config = dict(
    num_hidden_layers=11,
    hidden_size=128,
    n_experts=64,
    experts_per_token=2,
    d_expert=128,
    d_shared_expert=0,
    hidden_act='swiglu',
    moe_layers=[0, 1, 2, 3, 4, 5, 6, 7, 8, 9, 10],
    router_score='softmax',
    normalize_top_k=False,
    routed_scale=14.0,
    balance_loss=0.00491,
    balance_bias=False,
    init_std_router=0.0313,
    lr_router=0.00218,
    num_attention_heads=4,
    num_key_value_heads=1,
    head_dim=32,
    vocab_size=4096,
    norm='rmsnorm',
    norm_place='pre',
    norm_eps=1e-06,
    positions='rope',
    rope_theta=10000.0,
    rope_fraction=1.0,
    qk_norm=True,
    attn_scale=0.177,
    tie_word_embeddings=False,
    parallel_block=False,
    init='uniform',
    init_std_qkv=0.0453,
    init_std_o=0.0,
    init_std_up=0.0453,
    init_std_down=0.0,
    optimizer='soap_variant',
    learning_rate=0.00716,
    beta1=0.95,
    beta2=0.99,
    weight_decay=0.014,
    lr_head=0.00941,
    warmup_steps=55,
    schedule='wsd',
    decay_fraction=0.788,
    decay_shape='linear',
    final_lr_fraction=0.1,
    batch_tokens=65536,
    max_seq_len=256,
    doc_mask=True,
    train_tokens=563700000,
    max_steps=8602,
    dataset='wikipedia_en',
)
Below are experts of layer 7 (counted from 0) of a mixture-of-experts language model. Rows are named gate (a neuron's input weights, with its number), up (a neuron's input weights, with its number) and show model dimensions 0-127. Each number is 128 + 24 x the weight over its row's rms, rounded and kept within 0 to 255.
Before each expert's rows: "comes after" lists some tokens at least twice as common just before its tokens as in all text. This comes from a sample of Wikipedia text that the model never trained on. Tokens count by the router's weight.

# expert 26
comes after: " ", " 0", "%", ")", " 1", " —"
gate8 [148 125 134 134 131 128 105 114 128 130 120 126 133 162 121 155 157 123  90  89 132 127 127 159 127 148 101 127 127 137 127 110 135  99  90 112  90 131 127 129 119 113 127 114 141  95  99 118 164 142  95  94 131 154 120 168  77  94 103 122 156 133 167 100 155 131 119 138 174 117 175  69 143 125 178 190 122 180 117 137 133 103 109 176 120 101 130 110 120 115 126 119 164 158 134 150 156 164 147 102 101 127 143 130 180 155 114 144 116 103 126 128  87 140 155 143  97 166 141 146 132 148 136 116 139 125 143  78]
up8 [134 151 122 137 123 164 110 126 171 154  96 174 105 121  91 128 127 110  83 134 103 114 119 155 171  99  91 139 142 122 111 111 163  72 126  94  47 121 139  82 110 138 106  73 109 142 141 124 110 134 119 132  90 130 145 115 149 112 133 104 147 143 137 156 133 104 159 133 148  93 127 122 136 149  83 109 140 166 140  99  93 134 165 115 177 130 144 122 153 138  95 143 147  94 109 123 158 150 116 122  86 122 137 143 120 112 112 105 101 123 137 111 137 149 142  96 147 134 127 173 130 131  97 110 125 126 124 162]

# expert 18
comes after: " the", "-", " and", " a", " The", "'s"
gate1 [121 156 166 195 132 117 136 149 142 126  88 101 159 173 162 143 129 109 136 130 147 105 118 157 153 122 132 128 144 105  74 119 126 163 137 133  94 150 146 142 133 108 159 123 101 128 124 100  85 100 112 153 142 166 137  79 139 184 176 105  90 137 133 140 151 112 181 117 145 120 123 103 140 150 166 104 133 125  94 137 152 122 141 134 121 108 143 106 129 160 133 123 105  89 127 114  88 139 134  65 107 103 131 151 146 106 142 125  99 138 107 116 162 139 128 139 140 165 113 135 169 152 116 148 120 109 124 105]
up1 [124 131 162 145 116 160 137 132 134 101 114 110 116 148  91 167 149 131 107 115 142  91 141 132 107 117 114 119 143 100 149 138  87 123 123  97  91 101  92 118 133 104 173 119 144 142 126 135 153 158 154 138 117 172 102 135 142 116 104 125  85 151 163 138  90 121 144 150 138 118 142 117 131 115 124  98 129 144 134 170 158 128 133 135 113 101 125 125 127 169 131 119 122 140 112 104 137 186 166  79 120 122 119 129  98  84 192 146 152 140  86 140 134 107 149 163 133 134  96 128 100 176 143  79 126 130  79  80]

# expert 45
comes after: ".", ",", ":", "-", " of", " \""
gate0 [ 90 150 150 139 125 143 140 144 119 166 119 133 149 172 139 143  84 116 142 136 133 110 124  95  88 131 151 162 152 123 116 151 159 141 154 148 134 159 131 155 117  93 133 106 133 100 158  93 116 136 151 119 131  93 134 159 128 134 143 129 105 140 112 108 139 149 156 162 159 115 103 131 108 144 125 172 119 118 136 126 132 133 172  97 154 134 111 109 135 137 120 107 116 173 160 109 122 144  78 131 132 105 120 131 139 178 100  97  92 118  81  72  70 147 124 144 114 172 118 125 129 176 130  89 104 153 182 124]
up0 [174 113 144 142 122 171 105 169 126 101  92 121 161 100 116  95 156 116 104 125 147 139 121 116 150 131 121  94 132 139 172 120  99 133 109 133 123  71 173  91 138 140 129 146 136 132 129 134 140 106 104  85 123 142  96 111 100 152  84 123 107 125 154 146 158 109 130 126 117 118 135 126 128 141 116 119 146 147 142 139  76  60 119  88 110 142 125 142  94 159 117 163 103 121 117 163 119 109 162 145 110 171 160  98  79  95 114 123 122 146 171 121 140 103 160 131 139 107 138 127 119 137 154 171 142 100 162 141]

# expert 61
comes after: " f", " b", " F", " m", " B", " p"
gate0 [ 98 125 167 111 112 118 109  90 122 167 110 153  96 129 166 115 104 114 162 154 145  65 129 108 125 108 132 113 124 136 111 137 133 159 127 141 173  76 141 156 112 115 145 154  94 173 170 124 143 167 121 145 149 118 121 100 122 112 152  71  85 161 128 146 149 107 135 134 108 135 120  90 141 108  77 152 118 148 127 137  91 138 120 155 175 134 142 147 101 120 139 129 144 101 140 151 125 134 135 149 154 116 109 119 166 103 178 102 134 114  94  83 147 144  94 110 119 131 143 129 133 146 143 149 168 142 110 152]
up0 [122 137 163 108 100  92 126 110 136 164 113 136  95 124 130 124 145  66 151 117 112 152 100 111 132 155 127 111 138 115 126 108 138 165 104 170 133 134 171 106  97 115 149 117 149 137 138 123 154 146 130 140 153 138 103 111 144 124 113 115 111 141 116 139 144 147 125 121 113 131 125 133  70 145 150 108 120 114 114 102 128 167 137 153 164 111  89 132  89 179 116 137 132 135 154 173 160  73 163 134 125 101 148 157 131 113 168 151  99 110 107 115 104 137  87 127 151 122  73 151 149 120  75 164 158  92 127 171]

# expert 42
comes after: " to", " not", " and", " also", " would", " can"
gate18 [127 129 177 153 147 128 152 145 159 148 108 152 127 118 138 103  90 112 138 129 135 170 136 102 154 153 144  79 117 121  89 161 139 143 113 121 116 139  97  91 151  97 139 116 155 119 162 152 158 106 112  80  90 122 147 144 130 147 135 167 136 111 147  96 117 140 120 129 115 120 134 138 160  64 126 113 151  84 118 164 123 120 103 113  82 159 135  95 154 146 123 141 146 118 168 151 125 179 169  94 149 127 122 104 109 162 150 165 115 158 129 124 120 148 129 148 140  82 155 154 102 126 139  84 118 105 140 138]
up18 [100  70 128 118 150 152 153 172 158 140 125 120 102 103 118 154 136 109 142 104 123 124 139 107 107 150 119 125 161 119 138 152 128 105 136  73 114 115  88 148 178 143 141 133 135 132 126 145 168 122 152 123 108 125 162 167 116 133 158 135 155 132  77 109 135 113 128 149  75 119 116 128 150 150 131 131 125  72 144 136 107 147 164 135 136 128 161  78 114 148  98 125 143 111 151 140 137 154 137 173 157 144 173 136 150 130 120 125 138 132 122 182 120 146 157 176 142  80 126  88 122 146 129 107 110  90 153 163]

# expert 24
comes after: " |", "-", "=", "|", " of", ","
gate4 [129 125 172 115 117 101 158 131 155  86 148  64 120 118 129 116 106 129 160 108  89 121 100 128 110 133 144 112 120 136 117 121 185 108 149 152 117 128 193 126 126 131 138 136 139 153 129  74 100 104  60 154 141 146 131 164 151 117 122 112  87 147 122 131 116 132 143 115 128 126 127 111 180 121 159 130 117 177 143 155 114 120 137 158 141 121 109 110 140 160  83  81  91 176 165 113 123 120 124 118 164 100  99 136 112 112 162 112 154 148 152 101 146 131 108 129  96 117 108  98 119 124 105 123 136 152 120 125]
up4 [152  98 140 148 109 133  94 135 149  57 152  81 118 124 129 155 117 160 130 156 138 144 110 138 105 134 133 104 124 145 191 124 117 105  93 122 134  85 133 136 101 124 117 160 113 131 146 135 106 124 138 152 109 108 103 156 141 111 148 135 130 116 173 159 160 135 196 108 105 150 143 138 183 125 179 134 113 123 140 155 116 141 118 138  90 145 125 109 131  95  71 125 115 117 118 135 123 142 128 133 165 137 146 153 135 155 175 136 133 157 115 174 128 162 158 136 103 111 126 136 145 180 120 143  99 155 127 155]

# expert 49
comes after: " the", " The", " a", "The", " his", "'s"
gate2 [101  91 123 105 120  93 138 141 130 154 157 174 103  94 116 113 163  99 115  98  80 121  64 125 159 128 112 182 134 126 172 162 190 116 140 108 133 121 158 100 114 119 113 143 160 134 135 163 110 107  93 152 131  91 139  75 130 169 128 139 119 137 120 110 166 139 116 124 128 136 126 151 133 154 129 114 141 111 116 130  87 131 131 103 174 133 168 154 130 126 126 137 123  71 149 150 141 111 151 121  98 147 127 132  85 129 158 152 109 135 152 166 109 128 103 112 130  97 148 139 132 138 122 133 146 136 171 115]
up2 [122 171 136  95 108  87  88 173 108 123 181 159 142 158 143 100 109 157  92 146 125 150 104 164 145 128 113 200 109 147 129 174 130 146 144 142 123 118 164 102 124 120 140 110 143 102 134 101 121 139  81 106 153  97  99 122 129 124 122 130  86 146 141 138 112 102 140 124 123 140 141 129 153 145 148 111 159 111 147 124 132 124 172 106 144 150 162 159 129 172 133 155 129  54 126 128 115 127 142 155  95 144 145 147 108 140 130 142 117 167 166 164 119 124 130 139 125 160 145 131 162  96 144 113 162 139 141 119]

# expert 53
comes after: " was", " is", " were", " been", " be", " are"
gate1 [110 130 119 147 103 109 124  66 128 128 118 152 130 165 115 131 116 129 103 136  87 117 133 158 126 123 168 142 135 126 120 135 137 150 129 144 112 101 131 156  91 130  90  99 144 105 140 100 119 139 162 140 122 141 111 129 165  97  79 156 148  99 143 131 111 111 175 117 101 117 125  83 100 160  92 132 120 140  96 138 105 138 116 101 112 155 121 133 145  87  84 175 152 124 136 129 110 129 178 112 173  77 133 127  75 158  88 139 110 105 133 126 174 103 141 142  68 142  98 129 125 137 113 120 138 147 155 113]
up1 [105 189  75 148 101 152 124 158 141 161 133 133 122 112  77  98 130 166 108 102  85 121 112 132 128 107 149 141 133 122 114 142 127 161 104 119 105 102 104 115 119 169 157 115 133 121 148 166 113 108 119 149 132 156  94  78 131  96 105 138 181 131 162 101 160 155 143 132 118 163 105 118 108  85 113 146 127 144 154 124 154 144  98 144 113 140 156 100 108 136 123 121 110 111 129  96 126 116 129 112 143 123 118 153 112 112  68 143 108 124 115  98  80 167 161 143 148 166 160 141 124 105 134 100 137 144 166 133]

# expert 57
comes after: " D", " K", " L", " |", " N", " G"
gate4 [160 138 145 153 107 156 155 100 141 152 123 129 139 123 109 189 147 159 125 151 100 104  88 128 160 177 139 121 141 127 113 110 148 102 136 156 148  99 110 143 130 147 112 119  52 120 113 128 120 133 121 156 133 183 175 112 145 161 106 122  82 131 125 138 142 141 116 153 143 100 152 141 158  62 150 108 145 108 144  94 150 129 106 148 119 104 122 138  99 112 151 145 142 143 119 121 125 108 135 123 140 104  81 112 163 160  72 107 120 107 137 113 137 145 145 109 176 144 123 134 138  89 134 119 135 116 168 105]
up4 [194 148 148 136 156 136 141 152 104 121  91 133 133 158 140 131 146 153 108 137 114  92  90 120 160 112 138 119 121 160 115  98 137 139 143 161 125 100 102 156 123 100 140 132 120 108 136 127  94 105 130 136 110 136 124 155 120 128 166 133 144 112 131 124 145 111  85 124 141 128 106 137 148 146 156 149 128 196 128 130 117 139 103 163  74 135  92 111 124 106 109  94 151 135 145 158 132 122 117  74 180  93 124  99 144  83 109  86  89 121 158 118 108 160 153 162 128  95 184 111 156 123 149 131 112 140 163 123]

# expert 46
comes after: " |", ";", "/", ":", " Website:", " 6"
gate1 [128 167 176 123 133 123 162  91 160 155 159 158 145  90 119 139 138 152 128 146 148 116 133 149 132 150 110 105  75 126 125 150 108 145 157 138 138 105 131 141 127 119 134 104 124 161 134 160 120 153 154 115 129 156 111  95 149 119  77  98 137 123  84 148 131 123 133 167 129  71  88 124 146 149 128 117 132 153 109 164 141 139 172 115 156  88 159 126 157 124 104 142 118 146 172 124 130 178 128 128  89 122 133 125 115 127 126 185 122 143 119 168 184 152 183 101 149 130 143 136 109 104 152 151 108 116 120 125]
up1 [143  92 143 142 139 169 116 115 118  82 131 144 148 120  90 168 103 165 137 126  99 116 145 114 129 119 146 139 173 102  68 115 164  75 104 115 123 131 137 141 117 126 132 148 128 129 104 108  99  99 124 140 117 124 118 156  91 111 157 107 149 155 132 168 103 133 136 136 135 149 128 150 123 163 127 105  94 100 143 168 135  90 117 138 129 145 105 134 160  84 155 159 150 131 139 123 113 117 108 106  89 136 116 139 136 113 190 146 127 126 166 138  83 147  51 145 124 165 148 110 146 150 103 119 144 154 104 139]

# expert 32
comes after: " the", " in", " his", " a", "'s", " The"
gate1 [141 128 120 161 149 169 117 142 156 143 128 107 166 156 138 149 119  99 129  79 160 163 159 102 114 145 172 118 113 130 128 152 149 124 161  96 139 137 157 157 133 109 121 107 148 122  86 147 127 137 150 146 131 103 124  98 110  95 131 167 128 143 156 115  74 136 100 125 165 145  99 115 108 154 130 103 152 180 172 132 101 113 153  78 125  91 151 103 127 149 118 143 153  91 145 153 111 139 133 149  91 119 130 115 163 103  57 111 138 127 135 132 130 133 117 139 121 147 145 162 121 160 100 109 161 124 140  88]
up1 [113 121 135 126 141 133 130 104 129 191 120 129 112 147  97 144 125 104 130  91 118 104 104 118 172 104 159 153 122 151 101 139 132 127 116 140 111 118 100 129 108 118 130 162 174  81 181 105 138 121  60 127 106 129 109 103 165 118 151 143 119 145 107 122  98 137 130 114 104 123  90 199 104 111  80 113  93 111 129 157 135 106 127  66 137  89 146 126 132 119 103 143 153 144 127 124 131 187 106 142 157 146  89 117 132 124  95 130 129 117 119  87 142 136 102 145 115 157 153 120 113 162 132 160 124 124 136 119]

# expert 3
comes after: " |", ";", " P", " C", " ", " G"
gate8 [150 119 162 125 111 131 132 140 136 100 107 107 122 158 126 149 146 148 117 144 157  98 121 133 143 105 154 126  79 126  95 124 154 160 132 195 140 125 128 121 185 145 130 119 115 118 131 163  66  97  95 119 141 126 106 134  95 148  93 169 114 174 105 114 150 123 114 103 106 156 124 138 133 131  94 119  97 133 122 132 110 139 135 172 178 126 112  95 175 104 140 134 116 171 128 122  79 125 156 186 133 120 135 133 133 119 134 133 121 125 133 116 136 102 103 156 151  90 116 132 129 116 178 142 105  94 176 113]
up8 [134 144 117 107 130 119 133 118 150 109  89 120 136 137  99 133 126 205 106 126 176 139  95 127 173 167 177 125 113 117 150 144  87 122 150 135 159 173 141 122 126 135 111 147 108 122 134 134 112 102 154 132 141 140 118 140 152  92 100  88 130 148  64  94 132 128 151 150  99 124 144 153 114 114  86 119 113 114  95 146  92 160 148 147 144 117 151 110 130 126 124 166  97 143  91  99 138 106 112 170  97 136 196 120 113 110 129  95 163 135 144 114 130 157 136 129 144 122 112  84 158 134 132 104 152 133 138 115]

# expert 41
comes after: " his", " of", " for", " with", " her", "'s"
gate1 [ 92  83 108 139 132 117 146 125 118 102 158 128 103 112 104 102 155 106 154 130 130 177 125 163 153 140  97 161 132 115 110 153 116 174 100 143 125 139 175 129  98 101 126  87  93 132 148 118 152 140 141 133 211 113  87  93 137 147 135 139 122 113  89 103 157 121 122 120 134 133 132 131 124 152 143 144 131 115  71 165 128 104 123 120 135 163 156 137 150 122 150 110 130 139 118  75 107  91  93 149 108 127 134 144 170 123 129 113 122 144 134 138 160 122 162 117 142 181 157 122 132 152 107 171 113 137 162 135]
up1 [150 150 134 139 138 136 117 124 101 159 132 105 125 102 104 109 160 139 114 118 151 179 138 126 125 128 119  82 160 128 152  98 137 110  98 146 172  89 103 142 160 151 136 136 136 109 183 152 149 121 149  93 145 101 128 161 176 126  84 130 127 140 124 151 124 113 174 129 148 124  92 137 104 139 151 147 105 146 104  97 150 157 140  91 147 151 138 128 123 127 102 139 168  99  96 132 159 107 141 151 160 111 135 105 133 127 115 121 140 133 151  80 127 154 122 197 110 163 124 151 102 117 129  79 183 147 105 116]

# expert 35
comes after: " in", " as", " of", " is", " to", " with"
gate1 [142  91 116  92 121 164 153 129 119  94 143 169 127 120  91 148  84 115  97 101 100 106 144  95  82 136 123 108 129 131 153 115 101 154 130 155  76 136 159  87 157 127 139 141 115 115 160 142 113 149 107 148 122 142  95 147  90  75 124 122 155 137 130 138 113 146 114 145 182 137 142 175 143 127 108 132 117 114 116  77 130 159 108 137 121 133 122 130 108  96 155 102 109 145 127 103 126 102 104 104 114 111 130 115 137 170 110 153 127 145 194 160 126 163  80 132 154 127 156 155 120 121 137 115 117 104 169 127]
up1 [155 194 145 110 132 155 134 141 163 120  92 135 167 142 165 135 134 110  86  77 102  63 154 118 121 141 102  98 103 149 118 139 128 119 155 133  96 162 121 138 167 136 123  93  92 136 173 155 139 150 121 137 132 135  95 119 126 139 113 117 201 136 137 129  97 124 108 110 150  92 117 157 157 152 160 152  96 150 140 145 141 136 128  93 116 108 122  91 100 132 143 115 101 131 120 134 142 108 124 134 123 134 140  97 167 146 143 134 122 151 133 134 146 121 126 131 138 114 162 157 172 149  95 120 169 138 119 175]

# expert 22
comes after: " the", " a", " of", "'s", " and", "ic"
gate18 [146 163 109  95  76 136 133  86 131 116 161 174 139 116  86  96 116 130 159 154 147 142 117 126 102 117 141 120  98 134 134 158 110  88  78 156 127 140 117 133 145 149 142 117 169 123 147 135 131 152 158 129 118 134 140 105 127 155 148  87 103 100 145 130 161 163 120  88 141  85 108 134 102  69 113 163 150 131 130 101 130 165 127 145  70 120 111 135 174 122 143 116 102 102 170 123 114 108 118 106 151 155 155 120 119 139 101 104 178 149  88 139 105 121 149 127 138 161 143 144 105 136 166 119 125 133 146 120]
up18 [181 118 130 124  90 124 139  95 126 128 135 188 137 146 108 122  90  96 141 140 140 114 140 113  97 104 143 147 120 167 185 117 108  93 129 132 117 152 115 145 149 137 133 108 141 139 118 127 122 109 125 138 123 138 132 107 170 114 162 121 116 131 164  84 146 151  85 111 105  88  94 138  89 101 146 174 105 130 110 118 128 135 119 167  95 178  91 113 143 160 161 103 124 103 164 100 137  87  97 117 170 135 114 143 130 156 136 131 134 140 111 108 114 123 178 138  98 151 161  97 102 115 159 156 137 119 151 113]

# expert 23
comes after: " |", "|", ":", " 6", " 7", " 8"
gate1 [139 127 142 141 138 106 131 138 118 165 113 134 126 140  86 138 164 157 135 118 105 129 169 158  90 122 120 145 122 133 112 102 132 152 103  84 141 123 154 132 120 122 179 131 101 111 124  74 166 148 138 139 126 144 157 179 136  82 113 117 111 112 153 166 150 144  88 143 117  93 164 157 133 138 126 162 168 129 139 149 161 135 109  83 107 143  99 126 130 123 140 115 143 115 135 151  99 135  94  94 101 141 135 127 131 123 154 113 104 122 164 108 148 149 132 150 167 158 164 107 119  39 121 134 122 108  91 111]
up1 [ 86 169  83 135 123 163 154  79 136  92 146  95 131 125 153  99 105  98 109 140 185 129 102 132 149 133 136  99 143 155 157 140 155  93 149 139 119 136 100 109 104 123  97 117 151 135 143 180 141 111  99  68 152 127 141  83 141 198 114 155 156 156 113 121 134 144 158 122 106 124  77 142 105 123 148 113 127 134 118 108 107 109 140 125 115  97 133 167 114 120 118 150 158 152  97 125 138 121 169 133 131 151 116 111 126 123 123 112 134 120 110 136 139 108  86 127 123 130 121 162 111 161 116 156  92 142 168 137]

# expert 16
comes after: " |", ",", ":", "|", "-", ";"
gate8 [122 123 138 150  89 121 127 187 138 129  99 200 140 140 137 155 101 123 152 154 116 134 116 109 160 136 111 138 156 147  94  99  91  90 109 135 122 114 124 146 116 139 107 110 153 105  86 118  76 139 138 101 143 161 141 133 115 136 127 100 120 123 138 127 124 114  83 151 128 181 137 105 132 134 114 113 122  99  97 143 130 149 142 139 133 151 114  83  93  53 120 141 100 128 117  93 110 132 175 179 118 114  94 115 113  99 118 116 114 123 105 123  70 122 120 127 120 127 115 137 161 169 147  98 143 133 101 113]
up8 [141 166 121 126 117 121 103 158 119 136  97 161 148 133 107 136  89 159 119 149 155  93 106 135 128  86 142 162 108 121 121 148 148 137 183 118 103 107 118 145 165 141 146 127 127  90 143 113 147 120 145 153  99 150 148 116 124 123  88 134 123 183 156 120 135 138 128 141 138 109 136 135 184  95 116 134 110 160  92 139 154 116 123 140  85 142 119 134 143 104  99 131  74 152 148 179  82 151  80 160 122 138  90 120 112 117 100 145 113 151 109 149 168 118 134 143 110 123  86 121 149 142 128 138 128 147  76  80]